From a checkpoint of a small mixture-of-experts model trained on Wikipedia.
Size: 8 layers, width 160.
Experts: 96 ReGLU neurons an expert, 2 picks a token.
Training: a variant of Muon for the experts, 2357 steps.
Below are experts of layer 3 (counted from 0) of a mixture-of-experts language model. Rows are named router (the router's row for the expert), gate (a neuron's input weights, with its number), up (a neuron's input weights, with its number), down (a neuron's output weights, with its number) and show model dimensions 80-119. Each number is 128 + 24 x the weight over its row's rms, rounded and kept within 0 to 255. Numbers have three digits each.
Before each expert's rows: a language model's description of what the expert responds to; "mostly gets" lists some tokens that are sent to it at least half of the time. This comes from a sample of Wikipedia text that the model never trained on.

# expert 52
What it handles: First names and their endings in credits, casts and results tables, such as John, David, Tommy, Percy, Eddie, Dave.
mostly gets: " John", " David", " James", " William", " Thomas", " Tom"
router:147080103140152128161131106109135110166133132117129135157110131138112106131127128103199125130143127162121106109147081103
gate0:133116127090118141083099116181126137169127135129118109141146121146122154157132170140122096055119160094124104097124126124
up0:137119162095115130127155146158117131145073132079135137142117175139102153079116161136108129133178108101132106127129090143
down0:120137128118152116132114104138128111167101145174175111165115154144111173102124131147131128138111116123108104127113122112
gate1:101147113132126169103098096171116162099116135129105077136132112141147141139142144099128139135105133109147121172107163108
up1:174088105143113138135105139174122123109118098172163089108136145090174085088136162120144153118132146115086111106137132113
down1:151144115164139106111173119114154108169157149133121117137130127123141121101131144126098173123172128082135150156159118147
gate2:134125139162131097093103124102127075136097120129123167162122111142088189135133137146162158087128148135141102085134166128
up2:177100153092118113142115150127153127126143139116112114094184110117137138098150102089178129143072105119122127121100114143
down2:158127145095139117182121137122118122134179111148118090169139089112151086141157130138136133147150145139130118189164152130
gate3:164120088134123075166084135148154147144141134156099089140101158144157198133133159134162077090129114093151138180128135141
up3:142095116110120167138115142154115134069136127146129137121108132145151168104119115167121161153134095152162132160111118138
down3:144113118076117123135117145103112111115109125125151131156135108101171084105123138141148128133158154141153149141123162120
gate4:126112135132139132164103112143140086125116135092163127169048136144126133122161154140130152107157082121137139137158143101
up4:122199131134137124163120123123150130136105120113117131134140150088141115139121144137099144120124141143129137095105128144
down4:114140122129129107113097171135106124101112113153161154140099151108105193128129113147149156150152160141128126122139186115
gate5:100092132096198084151112135144137100114185165142086120157132143141095128142119098116109143150117132137122125128101078099
up5:068128130110129129087095148163127097135117113106126096148137103110124123175151095118098151135119090142135086125098109120
down5:150119132094135113150166136140105127122114125141097109174091113097103160097142129118148121140152184146164143167075137109
gate6:086097156133180115157119136119082122084111137136102136158107112135106097109118152137109145124182142187126154141127115129
up6:128163149140122151099149117138151132123142112132094128120157159107176142148129143132134156133114144102114082085112157128
down6:156179072160141186076169144147136144166125107134142149144147117140110113125143135116095131093091109111139125163138125117
gate7:130114168140114139112107096101098141143136143089119104135150118112105108141105138104125117118109159103145095122120103103
up7:115112128172153136126098103163137073141119144146141176116136152123194127104144103175159121118125129115096138143102121166
down7:153122146110140141134145112171123125158146094149125146077144123138157135137136192120146133125141113146175155096121168119
gate8:113111164128120144159108150098180151140127121132095121139089137122123077105141099119143102129095095138100131126102146138
up8:137096113137086161152112153098123114112108130174089130081152162143147124147104183123165171103164122093126096090102105134
down8:125110144155112171140116114178153117102126137170136109132117177120114125153149163148121167119108154123149111127158113122
gate9:105179081152127111095136115117100132141147145155142135115138103131114108128176153148119104120092128099116134180142153131
up9:094125098111075125113134119117169134105126084135109137136114098120132135118112100178139172157108116169150192146107139156
down9:141120099134131163137117148145124164124133159092104136147152119151126130155133141145120158106136102093159125145105165121
gate10:132131143123118161125172165131129142154130141111115113102097105121128119163190162123150138142146111142108138120109128122
up10:110135113142158085126163120143142068115101100137133113090178121152118149132106139142145086120128162136114121104172123132
down10:175099141130135157175134098155095114103139139147085140130132113110149150116108144131093132148196175133138161122092141113
gate11:118136146106131135105133101141130113120140174099161136101151134164161127143111141083103101100112116150129136081134115121
up11:128120140146092169134110092134119096117140127092146094139127137157139130120160095097111135091140099140125138086141146112
down11:147052127107097114121122122121128108152134169128122074134149123138160163120132135115172125115151171157096133126084141193
gate12:152154135138125158140144181150104157132097141120092159136122090165093091143093142160173151116125122105150131132139080154
up12:090132133154111148103130086151157174128143121125099117131150086159111135129123138093118144139164104130131102115167091192
down12:130110133113090114151084158114132100161122107118096080117089101127112125154078169105146129168125124127132147131167108141
gate13:140117071105114132105114165088097123123146131184140117124122125172101129078090135147121101120119174135137116124142120167
up13:131142109129130105102126099152126143197155122161152129131157110119147102107145117163090160128130114125111118126124115134
down13:121075106134159089124079107178162134105123122125146129112078153166145170140142145152154163114122124113120124100100144148
gate14:167092137146119163129138119108128146167122085121136099160097103181105117131140143118121139130141102138127117116149118165
up14:135165129096107141112116137133110122072176166122125146119147143125144155123107137152139095162090154137134131147119136112
down14:122100133122130142096109077126132102146127136147145120105126113122124129141115138111113128158146092102166130145120122113
gate15:129135107083098122129129128142135064159132088132150138108113120156143124121173164156128148122111126154131141164160107122
up15:173098130102112137117120126134085142128084119111135117131147094129149154167128105107148153185076138110151149130134125120
down15:095099098135124122093164145118092140108143085108121116148105116144143116159098114111116126094151150101172137119118091090
gate16:152079119098143112134101065132130117129110122167108098141178128139149117120111132167165126144145149136127095109103095119
up16:135188130149114110111135167133156116119135141141145124142157067149130136148118136151100138118135106135125128118108115143
down16:099085120130161107106132109104129108149137120120184166127131112125126146153122134125089132099089119096116129100131099139
gate17:095102105107128068147122121113134142119118095146124131116151107127162146092133084144180137129125079116138065163139146169
up17:083144151111111139155147125140120133123133134126133119128120155184132074163155142145123148127116128112141129105100123127
down17:116147144145138165132127129120147110137110137158143133110104113145074093126156119121100115115093119100130157146147124168
gate18:119121165124158117122098122121107153179135160092118136152118140129097107114110151144150151113123145158110060128114141107
up18:138120151132094148129124105153106097105099099176138135132114150124137146109095087108152139097153127093116117131130132130
down18:094117148066103148140121112107122126148109099218126116147149071143125131133116106125075135155126140112125128082128110144
gate19:170140130122146150134104111128124123143148152142139143134116136143149108157175116126163144122167109111120134087107128129
up19:106155161139102108094142163103145148135101118120116138119174134124143139139069136132069104135119128150186094161164145147
down19:088110120100150161161118142116141140138119134143140110143154105128116163154109114145127130149120155118097147138146135160
gate20:134156085118089087157099141172121123086140161097169164100105116174143152111101137140138144133066133159104141138127118118
up20:167122123112067138148122131142137139116145106137148152155099142131130127117093138130178122140155120118114110147123111127
down20:150122161110109047106102100120122132141146120140132125108180150123134103108113151125127097179155102132134168121140144136
gate21:135110184115115117127151122126147114121115108129149093155115095132129125082137135163145141146141103107095149126150090116
up21:115166156119154123107119120175138111151127158093180102104119132095115170168142122136115117153135097129119115118143152096
down21:107133135131158102172132151126166125131141090154125101176068174122131092085126136141119126120126157157108128122143140137
gate22:076123158127126110114136130125126140120103082125114149133140168179140125139141092133158162094161102119151124145158127096
up22:152169167126116118172140061151088125175151133135143130101160143091107132108122110152144128139120135135143094120144087130
down22:110104157093153085065148148088146153146122150145145134121111112126121097143099133131133109116115077098123124152117181111
gate23:170083133114082108111128166120118137109152099121113098128118161111111150146117110121135143149123125150094154166127122128
up23:130138116101133128110134147146150118094125119125109134055143114100115129114112146108139181112087102114154123146152118086
down23:117147155099119084112122125099121154107119109152141158105151171169135135104158132144114159139144119130138132126122083093
gate24:112125090150140122109093090110146125137118167178125139181114095096123167109114127141104126086109119119091148137111129135
up24:130119101148155132078125127165106136099142110137100134134135157123151138141123131105124121135143100153140175134154133118
down24:085156139155112144121131102157168125133167164112106122149130173137121105138144171142125100164136115131129120110103163145
gate25:133127127165155190155149099110143127103162101118138136123142121131144109131110104101123114153093134162121118119163144114
up25:144123115168101149105148119129102166137160071132132134109115119149161148150094122096149111102088132154118103176127137126
down25:149135120150142128104085112156113119152129131135144106134116151091119128139108161103141131135130109172113126106165161097
gate26:145136100091120164132140106117106108118093131102118126159160128122125124096147165123158150111177136100173112105159157102
up26:106105098156162161114082194157096162154112091152139109130158131129099154089068105126117117146105148121115156108145094135
down26:147118153153120110158142143143117114154141149126173118160108110130080216122126127153101141093144113106104117143126166147
gate27:154121160162157096143084146128146149159171171094155111150134172131147122144175118137124137141088084150129116158104123126
up27:073084150144178140116114132125100100138102119091142101129120159146139150138124170140117122121103117150123125084146133143
down27:150106109118103114087148131125144127129112127139131128150099088123109141124107124126097108109078151143123127153095118172
gate28:109093165108121116146074127136117096152114105168096122116150147146103065133096130139114111144119171138086169182116101115
up28:138143146088126151132148113166085128142136116183141131097122095128117135146171154097144092137141129140102078120139135100
down28:149125112103101130146151129081121163145127088133150079132103130117160115107158083111163112121121139171105118117121128107
gate29:121112156168137128154126115151093141154155077174127073083114131132113127076118124143123150117141149150138136126096125119
up29:115122116128116151141118147141117120102181112100068124149162136160119147118115137086162171104094113075133112119138148146
down29:131122123132131121087162133148151126114159140151150103113152144197133144160117127112120092121088159146105123148148137160
gate30:140121171100152149157164118129077115154123104144143140142107124151121120141148134168124145140125151153204144126117096106
up30:119116138141134128154138151117151128149117101155134131105178133115127113091134118115116165100100125111136131109098103113
down30:114142107136141077125164117142117147115078151131127107139151122120126136148121096154121162156144157075131110103107176136
gate31:162118128128136169128126100155130162146140106106109081136107157121142123169162117138153149122121134122116122147110151101
up31:133165088108122126195130152137141130154083085107143152104094120138124098157119136111132107164158110124136094145113139092
down31:134137151141146109119140128131135105079111161121186157122116146112106147142082168103106137120151121167116149110134151126
gate32:141121140123132094115103129140084083155130136165152165117091083118114140130174183108171186115125146164100124143124128093
up32:143140136116092092113106111113118124131122131158134146105133126138096127149154144127128125114136114133106128081130167099
down32:114126141091109136141151143125172163111096150131134141077086153130131113103143112148135116125112117173129110136159126150
gate33:076095109139167115150099166104136128096111134091144128128115137110132114124133104119153151144114131117142166103116155160
up33:089080131129162106135138178118135106099072100107117152151152136143109115145121103130127088157103127141142123141150131124
down33:137143158129104123090141137131132141132119146126118137143098186134142137127112110153177148162133113120137128146114118077
gate34:140142100141117147144153089142149123138085159133118124121141099130111122112124095098106140112091110150162109114101145115
up34:165162165155133104100153131103142128086114134135084130140124142141136138122122161075136160133127115157112126111143131151
down34:137104103087144105127141142121136111091123112106149119093146148122148118125133144094119123114146130137141102141147165094
gate35:156077092141087113150107108133096161206125079135121144150160138127104088145109113163139074135151109116125108115134166103
up35:186118128076095109117161112111140109141150093151183166123125148079077094135130105123141134124145104128126120106145106104
down35:163099140142124124157104108135150130133190122137167113087144154103164123146136154107169103155147116099116117100142121142
gate36:097095135145123136152122110130115122161133153078165127197092120163162119135131131158088110152122149147133124124099134158
up36:136094129133126154104133149100104111097071116087133119104127144142146111149148134150173112124126138138099087109093102115
down36:123122146140122148081143085089175164108145104179125180128137134144142130153119147126159155123148143115108091081098113101
gate37:111109103158130169116106160146185107106077140137135152158111146129129125180151145124133141103095144103128136096140127146
up37:079119155147109160135111110109116138095076133091139159119120124136091128133107157151151136158075114106111112163110093121
down37:129121110134153133080140126121176082171104120105110106150163097166168122135148155125104137127104147149147111114143138137
gate38:092136129129118127185114142139115121145176137058146102120143101115136122099119090152107105100103156130122150133151153110
up38:118136141149139094116116134080115145125101149100161155095156174129122180143161164106140102142134144116149121121099119137
down38:097113115164181124122133142104173138123102120136131146116137106163103137155136107122147123120146130121151167119136131151
gate39:131101098113111151146102160143140171128091097156139113128101094106129125113139114126115135123114108086157142130098127168
up39:127159122124124092125176162140135115138154122125138088093097123127155127124152092150163133108128125116097159120115102130
down39:150136138138134174104146135160112128134114081086104130127151101132105139128100126138160073161144140107111112148105136164
gate40:170107106106140115188177114101139152167128131139142128102154126103157111109091124154128115112122097156082129107120092114
up40:096125099132169152115170121161082115125140116107086172140071082126119087126141150093079157146118189127155131128127144162
down40:089141155132169159116114132120134112117081047090111137168116122106084082136104159163073120108122113107135157130139131172
gate41:132201154150154108135111097108122129083104121143132115113138143118111105123114087118194116110072120142095102123114162186
up41:072147106159129119165149135124103133129090192138171112093152141135156163125133122178138161088100126124124153114124138154
down41:142143104107123122085164151154136153113122119095173118144128137115166191118177137109167125094080129149101130135151171148
gate42:158141151103176128132113138124126109146103170167141127076101159124119129135115139154126125152149112154113109094141113116
up42:132114077112130091106142122115120105141134114116121139104127140164113147131154129147145134131113136131173084147126144151
down42:140119130103139141123114115170102095105102129104125102128145168134125152102105103142147122161121134086102182115083080139
gate43:142094159152096125097104106127147071151173135127083128124141158118127120157134131137158104123163162112109076094134145105
up43:115119117117139110140104103144145122159164123148111142158154139118140135125117113150137094138078105156115108120134113107
down43:116149150144134127117119122104147147158118167130151104090107142156125093123106135139152122141057188161150129169151152101
gate44:126164146120134101168078151151129107135124144128154153126075108130114128161135131117125137078121120137131136174119110128
up44:102094119102118112142164155146131114159120142123091129134134127142105133073096150123108124170121133102104094108108104122
down44:107113123128114136096136121096110135118166129082143107163143098150123144111084140146165120107160172158114159125122125136
gate45:125116134104092121153148153095111129109068117146103121168116127134093107160127134136120116083110123139136100143100139150
up45:168094122127139072100134138107130135132163138097147126099149121099136098128136113080147092151151126135150136114114103168
down45:135091122094114065112084083154165115138124130126181106110101099096129135157114129147117145165110133144139101167154130158
gate46:135141147145145163128113109117132125137126141142101136140082150092107109116164135127152106163127063108096148152130133100
up46:101144078113161113148128149134157132090130140083091104132102118136121145135133131152093119111112134158087114139123159147
down46:118140111154170126152114139108136120185102092124150138122141117140092092125128127133108152147160149093152119186150117133
gate47:081112154123117145122053118108136123128109108121106155130099120151128128116126165128128120182132146129120106144148103146
up47:123108110087149128134175153102147154088085124127153140135143126135134163142100106135107123172110098168125129113133117124
down47:116151155153159142158157176093137133135070130079138114129108098138134112140133119130154146136119113143134107138147129156
gate48:118147125147118153144114135121130103175137128127123123163135096141063118128113089114144116129159131102116150128133132135
up48:167131163101174139121176145113119165118098138115125133104145114129112098082133106080134171135115153155110140181125095140
down48:112107117140118115132129106157117091113129110135094153095103124144116097143133130145104112144120171097142129127087145130
gate49:161133134094130134116113099077150154126186161125125145151115137130125135168117113131123145130095159133132157136151118119
up49:100081141167119073122097134106126096114102140146112146120104130111115105116190140116113131127132136098124139144131149154
down49:146133125122089147157101179113106104133108078136123172093151076110081178155153118131131126121151095157140119144145095142
gate50:153109121148123155127157141111127128083132139181134150130144098149114158122121110134136118114140089147137105102114158144
up50:145129143137151176142122122142125112078122120137116146127145137170108118123126103086136124128145130139111099105122165113
down50:107140127133104120178128139143159111151116123150114121091107088163144117113141128152095097176116141121141147073121113147
gate51:109116118166127102126150136124121124165131131158139114123133108135096079075172165142117138142113100138122123147143088115
up51:105150144116143138140138124117146116119118173138129122093125132143133167132094083156120164152096146120140138133062124161
down51:095123122125144075127102086129148101134166146068155155151170136116110165158134121128107168112153148120140138137083124086
gate52:098140097140149146155163105102135155092087114154133119141163107127156106124127113149111111124131113083121111137113142145
up52:138147138086111112106106115105145094113127157103116152119118152132121108107119144084144146130108111115154106145136138092
down52:092137182136123128135127155088156127084110109107113107179105133098116090130080147175124173145108123156114136147123112104
gate53:187143132094169134133120129133148147137131162122139135152111131097141137175097120131145140082186137135141125132124149104
up53:154110108140171166098115130093117137144119127075048127197134139161150158107100106135114162083161145152149137159118137119
down53:130125139096105096117155161152100124079109123092096091173112089111108136129115119128111069156093137155167102125195079141
gate54:150098138140117171093105103093133129111116130103162141132141123160114141103131136099140177113116166147113107135123119067
up54:144159100106091078178129113138111097104121136105137171103087137122116148100142055118122171144152115148137145144154098139
down54:128154144129146142137141111126078121133162149125148106100094133156136128139138126148102125175124082107153155118107084122
gate55:149086105138109131100106121125142121097156190158082130125081139110145121121102123113135103103117101116112125096106117113
up55:168083127112129141134116142155133173133142134140153121137116104115196144114106072153147095163117094124094088113102077151
down55:148113099136150133140118136131141124162126155080131158099094147154193147175142146155163137173142144163105095098113091177
gate56:119115130116123145112102143123102170164124174173139130132152114147155153132120147149105113143090168129153121118109122141
up56:090113112116102145131106143141143186136110145095127176149130152130102119113129153134117146099166133134126154113117103114
down56:101128140173133138143101147122135163151118126102098151112128172110128128157142076110088126125143127147184095134116167136
gate57:137103134146127141156108116093080152121120127113167127143101087175131164130093112167137168131102097132089116110097161074
up57:125110151115102104104100099133122103113135149113108131116177143114119142118132107113177112142104122082155166123114107127
down57:112121125162150132147127129140125091122111108116145131145136104076138117133148102162122110100138114165138136123098112154
gate58:126088192138147174111120150160130120164107114114143154127123114155151102151115105144136164103133147101134128111132163131
up58:111124151122119114144132096139096153128149143124149115115142093104115113176122121133094151152132153135162147163128124135
down58:089160117127144168134150146142129134117110111160122135113126121104123118103124139119138081114118172148185175101139109133
gate59:103147151140126158123123151107159154128100152129165128134120130149097116101146145112092163126119154110110135131173188094
up59:167116143118124118113176114141114134151150128102085145126106121143148108154120103165134122158133133159154144104129125108
down59:116124127121139140113104102140097123123104087092082107105115096128142084167155098142133087087133123132162124103094145122
gate60:164126137131079126148158104152120115153155103141114090143146101127063146122132115128159082142154094136138113097154103113
up60:091085080114114135108119147130144122143138146128149102098144120147164169131140115170123143098109168132165110148109167130
down60:132107161108149142160191136056169123113194173148113120136113152106117127115070115099117115151144133125089133119151119117
gate61:140125091108126124199153122110148083137106158139090107112171185157123107149159128154106125125131136169158143085120126103
up61:110101126120146088148147145166151116109110136116169180140140125130150098160126144098120166122101070138081161147124094157
down61:122117141141130109146156140118132167110125129089120128142134102113118121127141177119129096132091090113124097090163090133
gate62:137149129147110128145134120116189111108119095124165131164107177162126118105103157120162156108151114137107122145114093145
up62:098159109119106151107142108139138155121117126108177115141135149140055149104124120115163132123145141150156125109129107155
down62:107129134131118094152130145132133129092134143097153147089091209134126119138117151129115155129127139137138139101151112136
gate63:136117139128129124150133125131134118121164167097142090145117132163152118102142115138147155135104152126119099147147123160
up63:130145106132108151098136079111095136169128110140111134114143123122110128154100138091117126120153158102134129129145148146
down63:135144122123157135187147149149173059123125106115130122116183108157102154134101134146157135144114101118132109155126145142
gate64:176101118088136123131109133084127074136132146118125124166151110140159084144132174118128172160096105077130146130085084091
up64:146097169103109111118123120132110117151134128114150156170109146124178136109109109147129172121165120101103117140122092095
down64:131129117145111152148115169146080187131161140133083134162129148107122155106153074189154133141123141100101142153109136087
gate65:103135124114162160146084127106102145162122134127145131089115126183194121107127115145080126124115147173117106138103139157
up65:153123139102082140107153122110127096147092094134113108142127166119125066137106102140123159139123133178141146174174111174
down65:139124116151118129132118132131089118139155140154089123138145156096088149140157088138168131158158116116096123113116174127
gate66:133135128089121115108116146127110109131121156078124123088096169144109137130173116122172084122142114101131149153068171107
up66:125118113125153106142134176150118124166161118103120103150095121193128154072163131118162091103160136116110126151108146097
down66:158127158095157137102094133081134146126135121143165118115112121141127126124118190106095128129164127140117092131137122123
gate67:122158145099132102115126112146161081138127132124109130130128164106113151125116119130139156089143183108104108160155109131
up67:155116160129135121115162130122101164134144102118151139161095116108139050135118105105095094115157122136082170077100111130
down67:107087132104106147121161084107152114147137131122106151134100119130128167146125160174178110160123152124146115117084140119
gate68:164101127149100142136149143146126147154116143108144149105132150139127125130152129165155132122174139147114111119154114135
up68:161167111104150110094142075136121140101112144121140163126137114125100135169143119157139136137149090154180110115131109158
down68:136129116182141120127126146142157115160130130135131110122153146134133114126141096155127129109140142129108159158143110140
gate69:108103132147131118157145109155109126131142100142159128138082125130094089144126129136159126133141113143148112111128133156
up69:093121147143137110163169140144124144119163119120099113179117130192118163115130091172171133132160166122138159162096133142
down69:144122157127124085126147110076149109106144155148079116166105136124113107134121116158109111140150148119065074126132144155
gate70:110143166175156103176104112143142084113131140087153129182076100127150138143094118112088110160128135124131119083123116126
up70:143151130131137112096146117091097122175154132141153124155146093103122122103178180109128134123097113148134094135127141128
down70:157091103111189179154158120113142122155107141138100133141130127096104133055123120153130104093125087085088143125151194144
gate71:109132124072136139112162145135111142145137113107125101139133120129118086123166117137183170109127114145165135139116123111
up71:146109114171116139122077136091115132130111118129123145141157081133114183140097138113129141147174122176123090110132149125
down71:173132141077121133101138144119119173126081127154138135115116120143122141150118148115164130140134126119138127120128127135
gate72:133149153132116097161122163129142118165109161174111078130175119140118129149142130123156158079140153141132115115144189123
up72:120142092187140167131078137106112137114098107142149095147145114147115119114165104116147110163137108131110135117133111135
down72:149144141114157147144129150120087134202174147102115088152098140140106106121132109160123111122106107073086185125155085126
gate73:132109150127121162156172131103082099137136205108145143108129092143093124154122150101123143137129153127080117152137118144
up73:110074151112124148145098112143125114118144150123102117125138129148128160146094111122122151110160170119129119119121097144
down73:134136148124129164152149151150152139095107083122102079158112097100149137085149127149111139154082108085123153098120115128
gate74:125067118116151153155149101152082090140169115138084088112133120144110099127118147130128126084120128171116129134133127090
up74:107132146116118120124150140108153117089167128151103091125177127130138123108119143117110146146159099170102109144124173124
down74:125136160112185131134149146139167129121104115128114116151108147164136147089100140142111107082123119150117110155117129161
gate75:120124133146123107154126109130080156167158072131151095114159103114153122097123152136109125134124118117142111111144143110
up75:107125097195140103127124126148101150101126119137133104120112092118138114097096141170103119117142104126115093112163133112
down75:086117130127097122100143125137160107121185146121135152114165120100157074132135105125134138095188163114154126137121154125
gate76:105111119146135146121154145104141133136114121099144154156142116125118104130121132070136128120131131122107101117129125130
up76:107130078115114109152135125110119116125128093136142107155117094109137133121144107125103076143151140083161130141129142137
down76:163131106126106142162127113166124119140096142097150099107108107132101132121107129134131147138087142085171149125108083169
gate77:131106110128148133125095085157154138114117139146120098144120175167141132127124095152123129109100117126141120107118157144
up77:127118120099117091144104134109126131139144116117120158126128104127104137131148150092125154139131153103126095109150081114
down77:114100127148082120091147141147149119146151103098157142095110103139130145132158093088090106157141126105151086135168140152
gate78:118070152112142151142138148136161125137150159155129134137133139151108117125143109134178145130130151142095140075120117099
up78:101124147154155085155151107155157075107130132132136161170133116108107156080134086129133156132165127096154151087160124150
down78:133137132090143160116162121134132144142122152140138130128066158107125113135104161130131119185163111144126149122183110113
gate79:152098155165119151142154088151127154116112087144136118132123108118140130170169155109135147140086131091101095092163123098
up79:155155134102138107101145101129116123097121120156108128113115167094136160131123134157144117120121126132087169147115145134
down79:154127105081165124148134126139122125101154110147132166147152106123118150104137151119177132155136120151087096109108151159
gate80:104097147110093117134127187114153115116144122100153115169111167148125117089158114091117147116144135145095101171130124150
up80:155125157122152134142171124160167112110134106128143131096102155094125147098110111105148104128136125107099103119118112156
down80:102174166104142123146142148133120141108142139088075124124110156103139116164134147146163087121110093119125126114121172114
gate81:131118107127120120103120145090126169173151142117148162159102107150107140131147101102101206155155102124104139147114151116
up81:111135134131149120118145127092134124115139093147104087121135164096155127152084139195155092096132153155104144130130161118
down81:083080116168139093147119154139139137092125110124118153139165126150126140114164103131141144153113103109097105153124112116
gate82:187124120110141120164107095127142125096151107129184158123094127138125088142168138116151142132160136134122137096169124162
up82:177098102103076167136169122125145152163170118136180134102135138096129106117119147101141087109136122164084134121160133125
down82:180167094138142120132144106160108102070160137110152147112125136122120121123164153137146135117133148151114136106137142149
gate83:154150154161123136115096114166180131120159127116126161085128128116125118153135177137126153138134112131171095123126109138
up83:124114152125141124101160149115117110149151115104161083151123163134118169115109144125105070099128150129127171152136191079
down83:091100110154141106145117090109130105153108119096140132125128103076149133125111130130144129146137130132121144180087114140
gate84:136149137138085105108160096145160099133075111097125079157118112154119134118151129118148111106141160061117128141101122122
up84:120121152128141132128130177124125120171103147101130098145116103204163146132141139115137083153157127113115097175160185116
down84:115100140127128095146090174135146093116131103117107085140110152143144162105146112166115144108102100149127120130093142163
gate85:140131147119120118160120118106135114125125152146121100121107163149148155111117161120150113080131134111091142169094105132
up85:117122145095118115113120137083130185134105191118152144148152145130123117156109123121084154101141162132126126160101107069
down85:101116128141088129110145139155137112120103132140146136137126117152119155160145134095114141098118146152140124123133111114
gate86:121165093081115091137109136098166091114122132127114141087131144096123146108136087145150101120107163120134097076117114160
up86:165154151159126119097108102142105179131125131148139112165101173099116086121115180091144169150154129143131146122100132123
down86:149083100095122134097147143113098138139136147144146135175141108148146172138110156144145150157115124127079123113140150125
gate87:135133167161171083153106128154109069127127160105158124131121134115150130115157158152155119125068114105149084124133102112
up87:109132168104096141167124131150114153135109148099130158185156173148106214142184143132148182121144102112106148137105113129
down87:136135088162111118133114150149147136150138151109124134143133116111104150169143113126136146096132117152126118134129081094
gate88:139169130105115145129103100080115144135113122091144131185106182147140122145154090099141112109135150164129130116134131133
up88:144116145119116122118135132084108103164117142137121135108133148155159126135103145156116107103158154126116107131146125153
down88:095124131111151089151077117117152088134116118146146172166130120127130141105092170164109111105127123134115184119106150149
gate89:128146111131146106129118105130103122118173143128133119171127098130074146118130138147138123141106097134136113098114129116
up89:125136120151171133165120113124175134146156172163118123160119128128081129165099162131138095120124141130161158083132118134
down89:117114119121123159101144113140085123143154144106153110144111138153110133150122178105119130091138142128081116093125061106
gate90:162130145111123163140129067100116118180109121175160133146159154075132076103179153090162138112128121126178141148083085130
up90:141077155105102119136131126136128106131145135088100118126151137167090146111133062108116192098121135103104121090155114126
down90:095139132128131155131129134115161137162103132122157156157106101158104152172148147158143139097122168121109092111097124173
gate91:126094139152117153123151120105141153174136079125195125149104129102106128109122117102139130149118083165093111123127161132
up91:145100145117091182121105116085140145091142093120161147159117149166153166139107142117142167116131114124122121168132115154
down91:110104151155123164118102141106098168094135105166094152129105158126160111093157141111100121130154072123152168124169139097
gate92:134114140122105158149138114108134124146126123149152157123135161136110167132137114111169150124153088111151114152116133105
up92:103112132169153111121138115116123114123134111095155114127118106127104067125157145122136108109135124119122131093116169095
down92:121142165096138105142111153120142074148148141085108077159142148082151112129160117123122103146130140105119131114157129121
gate93:100169136125131108132173130084143147183114153136130166131099122115129110128112134098122161123184077124074136119087096139
up93:115143166158126126159111117157120161104125143105127113106113088135144194117167098145143100132079179117137109143149138106
down93:154163157123128162152108077113113128137092168115099128143173126123128155095142128152118151138121066072137109129125078153
gate94:165101124117073112143153130094072133150155136142158136132155163127101141173139139125175106184156168109190127144135120137
up94:153091102129111165144137151108087134103126134130140153123134136092082086145096120110184106139100149085157101149117143138
down94:130155147137131096102149136152138161093122134147125161107108169117124108122126147099151179137142126140166153102126116143
gate95:165127143084101125147089131152148174122125114135122123109056088128150127138149165135135136083149169151141122111122199173
up95:080161113133180130149155165116152123057128115146139147110130156117135113110132149146089127137135129137105122102154123101
down95:121144120122137163108159112125142142127103138106101127157116133112148135157159141140105112138106093142080153110140121130